From a checkpoint of a small mixture-of-experts model trained on Wikipedia: vocabulary 32768, a softmax router.
Below are experts of layer 7 (counted from 0) of a mixture-of-experts language model. Rows are named router (the router's row for the expert), down (a neuron's output weights, with its number) and show model dimensions 0-191. Each number is 128 + 32 x the weight over its row's rms, rounded and kept within 0 to 255.
After each expert's rows: "raises" lists some tokens whose logits its average output raises strongly, later layers aside. This comes from a sample of Wikipedia text that the model never trained on.

# expert 7
router [157 130 102 158 175 115 120 148  94 159 132 190 122 115 108 172 118  83  77 160 134 143 210 110 162 101 150  68 148 168 117 127  84 167 115 109 168  62 135 114  96 138 112  36 135 115 119 105 161 125 121 184 140  87 151  85 124  69  80 134  87 154 147 155 138 136 143  95 144 102 134  96  89 159  95 139 108 115  66 103  76  79 146  94 132 163 142 147 155 180  76 102 153 120 172  92 152 149  57 123 135 126 174 157 111 169 145  76  71 148 112 132 150 150 153 163 170 135 106 120  67  69 153 130 124 154 141 157  93 152 104 116 174 108 137 120 137 110 153 118 100 135 131 113 149 153 146  78 122  95 119 163 150 118 127 169 150 192 150 120  99 142  81 114  86 144  82 189 114  82  82 148 114 177 172 129 193 127 106 156 147 105 112 143 119 184 165 112  77 140 179 138]
down3 [140 145 164 100 156 133 166 139 114 104 147  91 162 106 139 124 141 136 148 103 150 123 147 187 127 103 158 175  49 125 160 138 101  92 165 156  90 134 185  84 153  92 109 127 138  98 157 140 124 153 136  76 128 116 125 123  97 140 142 179 148 121 116 182  91  78 143 125 134 122 183 143 109  34 158 202 162 130 120 110  79 155  98 122 121  95 121 142 189 110 147 142 140 134 213 172 187 140 117 141 151 175  51  93 124 147 107  88 135 102 113 198 155 161 134 141 102 125 150 136 114 105  36 123 139 117 105 133  94 101 105 127  29 122 147 135 166 128 143 138 101 134 186  96 145 127  92 110  99 110 159  79 100 109 121 137 114  90 154 159 117 119 125 192 103 126 117 153 146 153  89 196 126 113 120 153 136  65 125 128  66 120 141 113 126  97 183  66 154  79 137 168]
raises: " to", " in", " the", " a", " for", " and"

# expert 1
router [100 113 150 189 115  94  97  93  88 134 134 164 148 154 151 177 101 165 127 126 132 161 110 133 161 113 139 156 143 172  54 118 147 136 136 144 132 141 119 152 152 144 109  76  63 128  66 118  84 178 122  68  66 106 146  86  99 132 102  73 170 171 134 155  94  91 101 122 103 137 176 153 101 197 150 105 140  69 154 106  91 155 137 171 161 107 185 170 175  84 170 122 168 128 159 111  94 167 118 130  94 137 129 176 121 148  95 119 110  82 153 140 143 141 183  90 131 176 178 131 142 154  67 122 165 128 123 109 159 108  92 141 146 137 170 123 161 109 193 145  78 120  89  84 102 109 165 130 208 112 186 164  89 130 149 145 115  96 131  92 122 129 136 145 186 120 142  89 154  93 111 142 103 147 112 146 120 144 181 147  62 111 125  67 148 105 123 125 137 118 155 209]
down2 [162 110 164 101  87 144  82  96 128  89 127 158  86  80 117 139 110 126 129 102 144 184 129 109 114 166 103 153 190 168  94 145 151 129 162 159  96 155  93  84 136  71 112 112  37 148 109 187  93 163 139 108 130 147 115 123 158 144  77 130 163 171 124 106  92 101 130 125 200 139  99  74 146 125 178 200 129 156 144 146 113 119  43  93  60  70  90 162 135 101 153 200  93 118  84 126 147 139 153 167 102 158 164 181 161 142 132 106 127 162 109 148 144 127 193 116 123 128 145 131 106 144 114 149 144 100 105 166 101  73 150 132 119 114 144 153 156 142  87  66 121  81 139 162 140 152 155 198  88 115  95 118  86 110 152 132 125 111 121 124 138 126 152  38 155 143 128 135 111 174 173 130  95 153  99  99 104 155  95 129 125 169 122 108 178 157 128  77 113 160  70 109]
raises: "\n", " ", "\n\n", " W", " 3", " 2"

# expert 14
router [106 149 172 117 146  99 152 104  70 127 149  94 122 179 143 143  90 139 140  94 153 136 152 152  68  94 127 168 142 160  88 176 165 107 125 130 119 104 102 146 184 169 129  89 138 113 113 118 118  72 100 161  76 104 102 129 135  84 132 122 138 126 142 135  78 172  92 188 140 104 137 112  97 136 147 180 132  99 136 176 111 148 163  91 100 187 174 122 135 136 101 142 103 129 111 128 145 133  62 182 175  96  92 182  65 119 176  97 176 102 138  60 136 200 108 167 113 154 100 101 120 156 163 121 112 163 109 175 129 156  96 137  82 121 156  78 193 135 130 156  79 105  94 148 126 106 143 143  92 142 153 188  96  89  68 136  78  63 154 158  61 176  98 131 158 114 175 137 122 130 129  96 126 132 186 107 136 149 147 125 145 103 138  87 145 175 144 170 179  59 112 139]
down0 [168 169  81 141 129 125 107 182 162 113 121 137 121 146 179  82 136 184 132 104 121 116 130 150 132 137 164  93  51  70 194 153 185 134 130 140 117 146 120  95 113 123  95 104  59 127 117 115 168 152 171  87 160 131 109 141  85 179  46  92 131 103  97 148 160 103 106 128 106 132 118  85 106 111 160 163 169 125 133 140 154 110  97  94  65 103 107 110 155 163 144 130 126 151 119 158 172  97 159  94 114 133 109 122 131 101  80 186  87 113  94 170 182 116 107 154 155 137 123 132 184  72 154 145 110 115 132 121 170 182 144 182 135 153 174 130 131 131 121 177 144 130 150 122 139 150 159 159 139 180  61 118 118 108 159 100 170 167 113 128 111 144 176 152 113  80 123 160 104 183 172 132 211 108 102 117  53 100 121 202 120 152 139 102 152 127 124 166 105 203 168  95]
raises: ",", "-", " and", ".", " (", "'s"

# expert 4
router [129 105 120  96 120 160 144 145 113 116 128 132 199 117 128 187 123 135 216 149  93 109  63 173 110 115 122 114 141 115 118 109 163 101 112 126 169 105  83 113  88 178 151 119 115 133 142 109  97 111  89 135 103 141 121  99  91 102 158 102 152 108 132 125 176 134 117 104  71 129 129 169 127 140  80 107 145 113 152  93  90 196 115 143  98 128 132 122 101 167 132 101 139 181  95 104 180 148 127 118  66 149 204 122 158  63  99 165 100 161  96 114 159 126 174 105 130  84  70 143  92 170  73  92 109 164 185 114  97 123 139 107  83 117 128 127 133 165  67 197 110 160 110 111 131 123 108  57 114 164 122 147 143 116 143  63 158  87 164  98 174  81 165 146 143 100 124 160 156 102 135 177 110 170 116  80 190 201 177 142 115 119 114  96 122 144 137 166 154  98  64  77]
down0 [158 130 141 134  85 137  81 142 134 147  74 176 112 150 125 113 108 160  95 159 138 134  96 171 190 120 142 137 156 110 111 121 103 153 170 118 147 113  75 143 105 131 175 171 145 113 123 157 129  44 121 141 105 111  41  57  68 133 125 114 150 131 179  85 132 136  72 145 141  54 183  33 146  42 132 162 187 132 188 147  97 153 133  97 179 117 111 102 141  89  90 146 151 126  94 162 146  78 105  84 115 138 135  99 140 183 215 169 132 134 143 166 130 122 147 138 117 158 159 109 115 118 161 132 156  92 109 135 121 157 180 140 108  94  59 136 143 122 107  94 118 165 146 111 104 118 117 118 144 146 125 146 132 112 127 173 137 120 162 128  93 122 173  43 112  86 138 136 100 122  29  85 111 106 122 120  97 105 160 139 124  93 136 147 116 131  95 158 143 105 121 110]
raises: " and", ",", " (", "-", " in", "."

# expert 26
router [101 147  95 110  97  72 110  90 111 167 152 168 132  62  88  87  97 179 127 120 122 134 132 151 181 111 106 108 128  85 121 148 145 114  76  59 123 167 154  14 179 175 130 113 125 162 131 181  65 141  91 130 123 140 170 145  91 132 130 126  95  82 164 140 135 116 166 129 156 126 127 128 143  73 148  97 152 176 193 138 179 134 111 152 130  95 163 198 181 105 140 129 123 127 136 188 111 137 104 132 161 150 161 112 138  89 102 174 144  80 143 102 138 111 116 129 122  91 120 118 155 111 113 213 154 105 127  89 144 139 102 138 110 129 101 111 152 145 147 114 155 138 105 158 154 123 110 169 132  82 135 132  94 111 157 182  70 146 152 173 143 135 106 175 133 174  84 111 154 118 165 137 101 191 139 121 226 120  58  83 157 120  92 117 108 137 146  96 102  78  87 124]
down0 [112 140  97 160  98  87 150 176 135 164 124 115  66 126 121 111 131 145 141 100  78  76  65  98 132 149  98 133 106 167  86 229 167 161 158 101 134  97 122 125 145 126 142 115 122 124 145 139  71 110 121 174 112 144 181 118  79  98 141  88 143  94 114 122 173 128  97 177 128 118 116 113 118 144 196 160 131 145 146 105 191 125  66 148 117 150  97  96 113 106 184 144 167 156 109 148 126  87 134 114 108 139  35 129 157 130  99 146 134 115  55 146 161 105  94 157 137  55 118 128 141 153  64 146  78  90  88 130 100  66 161 144 114 122 120 135 138 121 126  46  99 142 149 172 127  87 130  96 156 126 132  83 136 114 106 149  97 181 105  92 105 122  79 128 139 166 144 141 136 173 131 130 154 127 151 122 140  96 155 173 186 163 144 124  84 181 188 105 151 219 120 150]
raises: " the", " a", " an", " R", " N", " M"

# expert 29
router [131 195 126  80 100 127 138 100 111 127 100  91 130  76 104 108  87 121 111 127 160  76 143 144  98  95 186 105  75 119 152 133 134 133 150  85 167 199  79 140 106 112  85 130 156 138 148  82 102  92 135 129 151 188  97 108  65 140 154 109 149 112 134  93 116  73 125 121 149 146 118 150 160  88  84 122 122 154 154 133  95 146 124 151 130 119 112  13 119  89 112 134 118 157 135 141 176 185 126  87 169  96 112 148 173 134 132 154 135 141 156  87 137  85 153 107  78 141 169 127 215 132 124 113 165 119 141 106  71 144 170 163  88 152 121  84 130 184 114 130 133 167 159 143 163  96 157 161  77 148 112 143  88  92 111 102 197 129 154 128 166 123 137 170 201 146 195 140 117  85 103 113 142 149  74 155 102 134 157 139 165 177 161 152 180  55 137 106  98 104 112 131]
down3 [136 108 193 156 111 130 166 165 115  45 144 156 186 166 125  99 158 154 137 153 107 131 132 142 139 145 140 101 133 163 136  70  92  68 147 104 153 107 152 187 112 178  87 167 128  94 194 105 154  92  79 168 111  89 171 158 116 141 142 169 117 132 188 114 118 132 152  92 107 125 110 111 161 123 155 138  98 118 162 147 167 135 165 153  91 128 116 108 111 100 130  65 109  99 118 133 149  84 177  99  93 153 125 172 130 194 165 176 173 120 142 154 125 107 139 189 116  84 169 136 144 114  75 180 109 130 140 130 166 117 185 152 116 165 155 135  82 101 102 179 144  88 123 161  88  80 146  93 148 133 106  84 118  89 176  78 121 131 129 143 170 138 100 160  81 105  71 110  63 208  98  96  80  53 144 116 136 138 129  99 131  87 133  88 145 110  93 104 131  89 110 121]
raises: "-", "\n", "In", "====", "===", "The"

# expert 10
router [150 168 156 158 137 156 187 102  69 139 171 139 109 158 153  91 126 167 133 112 114 127 103 160 146 188 184 155 113 134  85 141  86 130 113 134 172 105 133 120  97 115 111 107  84 129 109 105  83 146 124 107  69  82 182 100 165 107  82 101 168 169 163 163 140 170  95 130 155  80 123 180 124 117 158 124 125  81 182 141 176 164 120 123 140 123 117 105 104 106  57 128 118 161  92 144 180  96  97  96 119 140  78 132 155 131 107  91 193 117 147 164 120 119 169 154 143 171 146 160  81 133  97 186 122 116 136 164 129 132 146 156  98 182  92 162 146  79  88 112 144 129 119 143  94 126  84  75 113 182 166 115  57 164 145  75  93 117 109 136 151 171 158  62 158 117 193 117 119 170  62 140 112 174 123 141 144 162 182 113  87 189 168 128 157 135 174 108 157  99 153 154]
down0 [104 134 166 153  66 123  73 130 153  97 146  95 120 182  51 135  79 122  84 144  87 133 112 158 112 129  81  93 156 114  42 110 154  97 145 111 122 147 141 146 128 155 138  45  56 126  95  91  75 122 104 129 163 160 124 159 175 174 124 154 167 128  76 145 145 176 171 170 103 156 176 104 138 141 161 186 164  96 110 136  89 123 164 133 109 131 118 124  70  98 135 143 119  87  91  82 172 125 130 101  68 162  90 138 127 109  96 147 110 134 150 105  79 121 171 119 120 166 156 118 128 158 149  78  98 118 143 117 122 115 146 157  84 100 154 135  80 148 100 174 169 129  91 133 133 115 137 141 191 178 119 133 150 146 154 152 133 165 114 144 102 123 161 191 167  98 123 125 183 129 105 123 124 110 158  50 172 142 100 136 148 101 158 182 105 114  64  77 135  55 113 163]
raises: "\n", " and", ",", " (", " C", " "

# expert 18
router [129 129 159 124  74 136 127  93 171 157  74 133 123 132 151 116 109 156 123 163 106 125 157 125 165  79 190 126 130 127 183 116 145 163 119 177 105 119 121 119 144 193 104 136 158 177 144 104  98 185 133 181 128 180 159 156 164 112 142 127 137 139 108 147 148  80 114 131 165 162 181 176 143 156  80  92  89 167  89 191 146  67  83 195 115 102 156 137  95  74 167 111 168 100 140 131 115  89 120 141 124 119 108 144 137  44 181 120  78 128  85  76 118 139 147 113 151 117  93 129 127 147 163  85  94 153 131 122 106 155  78 162 142 131  87 123 159 142  72 113 175  71 104  71  89 144  86 121 173 154 151 110 107 141 125  80 160 140 103 162 152 120  81 131 115 105  70  97 111 143  84 105 123  98  56 126 141 103 174  86 103  99 129 127 138 204 116  99 114 110 116 205]
down0 [164  63 152 137 111 172 109 192 137 139 179 129 117 137 120 174 134 167 142 107 138 100 141 139 121 140 109 139 146 136 117 158 126 139 105 118 117 129 101 195 137 118 192 102 113  90 163 115 146 155  91 124 107 122  86 124 119  73 164 147 119 167 137 154  96 123 124 167 152  89 108 126 130 108 156 108 169 132  90  84 133 119  90 100 130 181 148 128 143 164 112 110  88 160 139 151 115  77 151 121 114 227 160 116  96  69 112 113 136 115 168 157 150 100 216 130 166 154  70 217 214  93 165 166 143 166  68 138  74 171  78 106 137 168  95  88 151 145  93  85 108 121 187 144 133 133 136 165 128 153 153 155  95 138 110  74 151 139 101 157  74 108 113 121 170 102  71 128 123 130 170 160 140 113 127 109  94 103 107 169  80 122 134 133  86  95  60 175 142 138  68 131]
raises: ",", " |", ".", " and", "-", " ("

# expert 20
router [149 154 123  92  56 171 157 130 175  97 184 151 115 184 220  80 178 143 123 146 100 141 117 123  39 174 115 108 126  74  89 126  75 186 153 164 136 133  99 122  91 136 133 148  69 118  86 120 124 145  88 147 104 129 186  74 147 135 149 135  89 181 114 147 120 160 126 119 124 158 165 145  72 130 167 163 122 147 104 147 116 175 115 185 105 137 150 155 167 141  94 115 184 137 139 157 131 171 108 170 147 174 146 135 127 155  84 133 118 152  65 160 126 102  68 126  89 134 159 121 177 100  65 115 149 129 104 143 116  58 114 121  88  98 137 122 116 149 149  98 111 129 142 180 180 130 158 112 129 150 151 126  85 130  97 144  86 145 141 136 132 153 108 130 154 145 150  93 148 147 149 128 119 118  23 100 163 106 151 117 142 155 173  56 143 158 131 166  84 110 149  79]
down0 [206 109 118 103 148  88 107 193  86 111 135  85 117 155 123 147 149 160 139 124 163 119 135 216 198 109 124 108  76 141 134 159 160 127 148 152 176 127  59 174 130 105 203 128 121 119 150 118 150  86  91 131 134  78  50 167 133 149 111  89 129  91 128 121 108 113 134  76 112 105 191 145 190 172 152  89 124 153 129  94 140 156 173 134 145 129  97  85 143 162 149 159  87  91 162  95 132 134 161 156 156 165 155 117 143 102 104 140  98 141 124 144 131 106 125 149 141 143 113  44  74 106 158 148 122 152 149 144 103 150 112 177 203 105 131 160 147 135 119  90 120 156 127 104 138 189 103 150 114 136 112 127 113 127 118  48 123 150 193 168 146 153 135 115 154 112 194 118 102 186 177  61 123 133 126 124 171  87 162 131 162 166 116  92 122 148  97 170 113  70 142 160]
raises: ",", " and", "'s", ")", " (", "."

# expert 9
router [ 97 126  73 125 137 177 118 122  93 100 125 168 131 119 136  77 137  86 118 177  51 102 116 140 114 112 120 179 111 138 146 218  84 190 177 128 133 148  61 101 117  82 145 129 151 109 165 164 201 139 202 113 156 135 106 140 131 157 121  96 118 164 119  85  87 134 116 158  94 182 144 100 151 136 108  77 144 161  65 110 101 102 136 141 126 111 111 147 153  97  95 138 142 162  84 157 170 144 134 165 128 158 135 119 106 117 131 131 126 139 104 181 114 143 122 175  85 130 138 128  54  78 100  66 133 144 120 170 170 152 180 119  90 111  40 121  98 105 121  78 179 100 121 125 161 163 139 107 143 166 113 129 112  87  56 149 139 113  93 135 162  82 165 134 196 160 141 125 121 141 136 139 142 157 185 184 129  93 146 128  92 166 128 138  74 151  69 159 128 114  92 118]
down2 [155  84 129 162  60 106 127 109 150  62 137 157 129 156  67 133 148  83 164 124 138 108 132 155 104 113 118 123 158 128 102 141 113  74 130  87 171 154 244 176 138 155 140 126  94 147 131 138  72 130 123 120 136 202 192  97  98 185 110 104 153 107 128 112 153 109  89  60 168  75 150 175 149 145 148 120 128 150 144 170 176 108 166  88 132  82 108 100 140 112  83 170 131 100 131  82 125 115 114 154 169 154 125 116 102 140 152 179 133 120 115 105 119 114 110 111 136 156 113 120 130 102 171 135  72 116 143 157 106 111 103 149 168 124 140  91 120 187 128 151 160 154 126  98 168 152 138 112  60 127 117  98 187 139 183 141 114 116  93 142 169 107 131 160 147 147  39 148 164 135 104 102  51 104 115  98  94  96 141 111 217  98 171 156 151  58 133 134 164 128 121 142]
raises: " (", " in", " and", " |", ",", " of"

# expert 17
router [114 103 108  89  97  83 117 150 102  34 118 162 162 127 124 134 116 136 145 144 196  92 151 142  79 183 159 122 154 122  74  80 175 148 132 131 153 145 102  94 111 122  87 185 135  97  94 152 145 165 121 171 146 107 127  87 179 140 106 147 151 132 199 128  79 142  56 147 122 113  94 184 145 166 161 127 175  98 178 111 173 128 128 126 158 187 144 130 172 165 111 110 121 112 183 107 144 146 195 140 100  94 125 131 115 105 102 145  95 108 110 148 137 182 163 152 133 100 145 104 184 112 153 100 158 151 128 123 183 139 141  91 143 122 147  92 140  99 180  77 132  98  89  91 111  85  75 159  97 161 142 114 168  78 180 201 120 105 183 176 108 159  87  64 143  96 114 158 153 122 146 182 145 107  94 101  93  98 126 132 137 136 169 103 111 170 133 175 169 122 102 140]
down3 [151 155 161 160 147  92 107 100 139 148 115 172 148 107 135 104 111 134 145 140  75 116  98 163 122 217 138 109 124 170 153 126 117 165 167 129 142  88 107 142 151 103 157 123 165 192 131  61  87 129 114 156 107 163  92 222 100 146 120 130 102 111 189  95 128 121 157  58  83 150 164 142 126 152 116  91 122 134 180 103 138 125 141 149 121 115 139 120 183 168 124 105 113 133  65  99 129 122 154 143  70 122 108  46 120 168 106 124 177 104 142 125 111 125  77 178 122 154  63 130 121 166 154 164 206  78  90 130 137 100 128 180 149 184 123 171 143 154 120 120 165  90 120 131  96  85 128 146 128  94 173 193 115 155 105  95 124 125 126 108  52 160 160  70 102 127 156 138 140 125  83 116 178  94 101 128 131 101 157 111  85 122  78  88 104 111 150  87 102  83 136 193]
raises: "\n", " ", "\n\n", " 1", " 3", " |"

# expert 3
router [ 98  94 189 122  97 108 101 142 104  72  90  56 180 199 175 116 178 105 128  57 144 116  30 190  94 130 109 156 146 116 114 124 107 139 159 155 137 159 105 175  98 141 113 141 191 146 119 120 129 148 123 150 119 124  93  97 189  90 124 119 134 100 170 107  86 129 102 116  62  57 133 102  99 172 136 174 110 125 136 129 175  96 143 129 149  97 154 119 129 129  98  99 160  94 143  59 131 178 187 119 157  68  82 126 107 167  78 166 157  47 116 101  67 157 101 164 119 143 160 172 168 102 135 162 125 158 151 184 187  95  87 173 109 115 130 127 155  91 117 150 120  94  77 168 125 120 101 146 123 130  90  98 131 119 115 116 130 115  95 121  90 149 125 101 107 108 139 179 114 136  67 109 146 137 141 114 119  96 133 112 136 129 146 113 180 138 169 120 103 140  96 145]
down0 [125 169 173 134 195 115 158 171 121  97 117  77 140 125 170 120 136 124  94  58 162  93  94 122  85 150  62 107 198 167  80 138 105 105  98  78 120 181  75  85  73 154 111 157 102 101 108 163 155  96 171 160 124 152 115  94  99  97 108 154  99 121 151  83 147 133 108 135 115 156 132 123 119 131 128 169 128 106 166 187 155 106 179 148 166 192 139 113 128 137 154 131 145  74  61 121 117 104  56  59 127 226 153 141 131 132 191 121 123 155 123 139  93 118 130 117 112 156 125 159 152 130 123 108 182 102 117 160 106 142 119 140 136 101 153 121 116 113  90 118 123 118  98 157  99 153 134 211  93 141 138 197 100  83 126 123 123 138 174 134 106  96 123 105 178 173 106 151 103 137 126 123 109  50 131 136 154 154  83 126 169 135  84 191  91 168 133 133 163  89 102 108]
raises: ",", " and", "'s", " (", " in", "-"

# expert 13
router [121  85 114  91 156  98  91 139 163 199  88  98 132 111 167  90  99  92  52 156 105 134 148 101 147 105 132 145 117  86  88 124  67  91  84 114 104 120 120 158 200 143  99 110 103 135 172 118 136  94 138  64 165 142 117 117 124 106 125 118  65 130 103 129 120  97 139 132 119 167 136 182  90  67 138 102 109 101  73 122 126  95 138 140  72 128  94  81 106 164 205 144  54  85 159  83 106 186  97 130 143 142 126 166 176 226 161  67 124 146 113 143 137 108 105 121 145 174 148 168  96 136 185 124  67 139 146 109  90 198  97 128 103 112 134 113  67 144 128 126 102  93 169 130 166 127 158  96 112 126 109 119 144  96 149 111 154 164 134 151 101 124 126 174 159 188 118 131 117 148 134 113 143 155 134  85  71 135 105  69 168 139 174 144  88 126 104 155 132 167 137 113]
down2 [172 144 188 124 134 136 160 147 125 131 152 133 160 124 150 145 119 141 100 126 103 150 165 122 119 117 102 160 135 142  91 106 182 127 145 158 121 174 130  94 151 115 148 120 153  93  99 166 157 126 173 130 119 147 113 199 164 119 113 100 160 106 135  93  95 149 145 149 153 183 223 124 199 162 181 173 104 111 225 110 130  99 138 160 111 109 179 151  88 132  46 135 153  75 154  77 121 146 140  91  70 157  75 121 103  92 104 114 111 176 134 139 192 122 104 131 106 145 117 109 101 145 143  96  51  80 136 124 121 104 144 137  80 126  75 137  99 121 164 105 146 119 165 139 171 138 113  69 150  72 123 142  73 109 174  85  59 101 165 150 178 156 122 149  90  87 147 116 139 112 172 112 141 113 194 133 115 109 135 138 131 150  83  89  95  76 111 155 192 112 148 145]
raises: "2", "5", "8", "1", "7", "6"

# expert 28
router [173 151 114  60  87 154 128 115 158 107 129  99 146 105 189 165 131  83 178 100 184 140 173 117 215  82 103 147 162 145 123 125 140  95 121 120 121 107  46 159 166 103 122 178  99 147 139 109  98 150 108  90 104 150 115 173 116 140 104 131  63 136 117 179 103 126 121 120 109  93  66 103 158 129 128 148 191 112 144 113 133 144  84 124 178 120 125 170 111  85 151 151  69  95 137 117 168 114  84  93 107  99 137  57 141  77 147  85 138  98 130 124  82 106 144 156  80  30 135 111 169 162 115 133 125 202 127  99 185 142 138 154  97 137 114 112 100 137 171 113 139 136 175 125 118  63 113  82 138 132 131 150 172 200 152 116  92 133 149 149 148  84 110 125 115 139 102  61  85 171 124 116  73  64 166 156 140 136 123 172 131 103 116 164 147 134 151 157 130 123 129 129]
down12 [154 135 169  71 106  72  68 146 141 121 128 151 121 173 158 146 137 152  98 166 108 167  77  74 162 150 138 116  68 225 117 116 142 107 149 134 144 185 120  95 117 161 106 126 106 122 122 144  98 100  82 108  99 109 123  63 165 140 164  79 128 137 159 120 141 106 229  83 136 139 137 155 199 181  69  95 139  90 137 117 131 100 119 174 115  99 124 157 177 125 155 140 139 125 168 157 173 118 148 144 103  86 150 128  96 126 144 135 142 196 128 129 151  84  94 129 107 156 128 107  57 124 158 107 179  92  98 125 115 141 122 110 174  89 171 139 142  92 100 107 127 108 140 166 129 179  65 135 133 145  81 119 152 148 136 185  94 122 148 159 121 177 138 134 134 155  72 142 131 107 100 111 163  74 138 171  56  92 149 102 138  92 112 182 145 118 142  63  71 148 128 119]
raises: "f", "d", "in", "t", "m", "c"

# expert 2
router [131  76  97 160  97 155 126 103 121 129 125  78 147  71 133 109 163 160 136 107  97 100 127 106 134  97  89 101 132 157 118 112  75 147  93 126 139 140 162 126 143 133 112  70 114 152  96 167  88 126 157 123 149  67  87 116  53 185  83 135 107 145 116 124 166 183  89 152 184  63 177 143 132  98  87  88 133 136 124 120 206 100 105 116 129 199 158 138 144 178 137  94 114 179 127 177  72 111 108 172 105  94 109  71 109 144 143  83 102  95 163 124 120 119 165 134 183  59 138 105 151 103 105 122 147 159 180 100 138  90 158 127 137 152 176 142  72 188  90 102 106 166 102 190 109 153 138 204 146 177 172 137 114 131 130 117 118  74 148  89 111 147  69 163 150 129  79  93 107 146 112 114 142 174  93 145 146 172 144 132 113  90 155 114 156 119  86 185 132 136 129 132]
down0 [162 132 137  96 142 126 109 160 130  98 127 163  63 122 119 118  97 200 120 134  73 118 178 103 140 169 163 154 141 121 113  67  63 142 120 149 126 127 160 133 161 175 137 101 127  76 111 116 105 133 176 176 135 114 135 124 150 143  93  91 145 128 111  94 178 175 140 184 109 119 171 161  98 127 150 137 163  99 127  75 114 163 133 126 116 151  97 129  94 146 130 114  80 129 101 139 164 121 104 134 175 129  77  91 142 122  93 153 118 101 114 174  88 148 154 104  99  83 174 119 158  90  84  82 144 136 104 146  41  64 172 118 145 172 103 146  89  42 136 138  99 173  88 105 120 136 151  79 142  61 130 102 117 129 110 170 123  49 119 129  98 211 138 102 134  99 152 117 133 190 123 143 169 127  37 128  98  78 113 167 151  91 111 157 105 110 131  88 145 113 155 184]
raises: " N", " T", " C", " P", " S", " H"

# expert 8
router [166 169 124 163 137 118 136 169 168 121 123 141 186 103 113 149 109 115 140 103 158 142  98 113 191 120 110 170 167 119  72 133 151 105 121 152 151 126 127 145 129 112 111 183 142 147 172 102 121 157 155 118 175 113 139 121 123 105  94 166  77 112 128 147 115  62 131  68 127  85  99 146 183  87  99 117 137 171 176 154 110 142  71 122 113  82 135 150  92 127 138 122 154 148  78 156 102 143  49 105 127 160 166 121 140  59 118 123 115 133 134 124 110  99 211 137 140 132 110 153 125 181 128 115 180  77 110 102 152  72 137 139 122 107 173 191 112 150 111  81 117 185 137  93 164  63  76 128 110 139 105 114 127 148 129 138 178  79  93 113 123 218  82 130 116 127  74 123 137 101 130 123  96  54  97 187 200 121  67 117 159 120  67 180  99 101 108 117 150 117 124  82]
down0 [137 100 138 133  89 108 149 137 198 138 126 144 127  57 137 145 104 157  96 122 147 149 116 177 169 109 120  52 129 189 156 143 182 119 153 116  87 129  88 173 147 112 164 174 160 125 102 116  60 178 105 156 146 143 140 147 157 111  84 124 130  97 128  90 112 118 147 171 106 118  88 102 120 141 149 168  98 210 133  99 121 116 105  94 132 110  88 160 103  62 149  63 112 113  86 113 180  94 129  64 172 183 104 109 188 130 133 104 179 134 174 166 142 116 119 149 130 125 163 130 107 125 191  97 171 133 128 138 176  57 195 157 117  84 117 110 118 112  85 179 142 135 144 142  91 115 171  97 139 123  92  63 147 116  86 121 115 145 128  65  87 144 125 190 119 130 143  71 146 200 138 116 108 149 107 130 170 135 135 169  85 131 153 134 186 137 167 143 120 156 138  97]
raises: "Y", "G", "D", "K", "P", "A"

# expert 23
router [111 119 135  54 171 178  89 126  96  66 114 177 120 133 117 117 161  97 143 158 214  88  57 116  82  83  79 201 150 141  76 153 130 133 126  83 122 179  95 120  66 120 200 103 120 140 138  97 140 129 146 127 122 133 162 138 167 194 159 144 178 149 149  92 168  96 110 151  76 195 127 134 128 162 106 143 131 122 132 132 125 116 116 102 133 130 147  86  82 134 138 109 116 152 132 140 141 158 134  78 168 149  87 122  98 149  98 156 143 169 133 172 173 109 128 129 137  95 109 171 117 111 124 110  65 117 162 200 151 136 115 174 135 104 108 153 173 113 201 108  87 154 127 112 106 100 131 142 117  80 137  87 121 100  45 107 142  99 119  97 140  82 146  55 145  70 146 147 149 159 158 119 130  88 148 140 143  71 157 152 169  86 137 142 121  91 191 118 155 144 136 141]
down2 [110 135  32 111 118 110  89 147 117 126 142 167 151 121 156  81 195  85 179 122 122 159  78 147 115 173 153 116 127 125 147 139  96 136 115  88 125 163 130 112 126 144  84  50 140 118 161  62 153 167 175 134 102 108 176 112 150 135 155 174 113 145 167 172 133 152 160  82 170 104  82 140 131  86 104 151 122 131 171 118 131 132 119 132 149 189 163 182 124 157  93 123 137 114 149 137 108 205 147 105  83 127 166 144 161 169 157 120 155 104 119 171 175 109  87 152  82 136 132 178  84 133 121 143  81  89 110  88  84 153  96  91  92  90 133 105 125 132 104 148  90 112 141 126 118 171  96 111 123 155  67 121 145  94 128 165 150 134  60 132 152 207  83 179 170 186  69 107  66 152 144  96 140  69 146 140 117 126 123  45 129 123 115 145 134 110 168 154  96 140  93 123]
raises: ",", " and", " (", " of", " in", " |"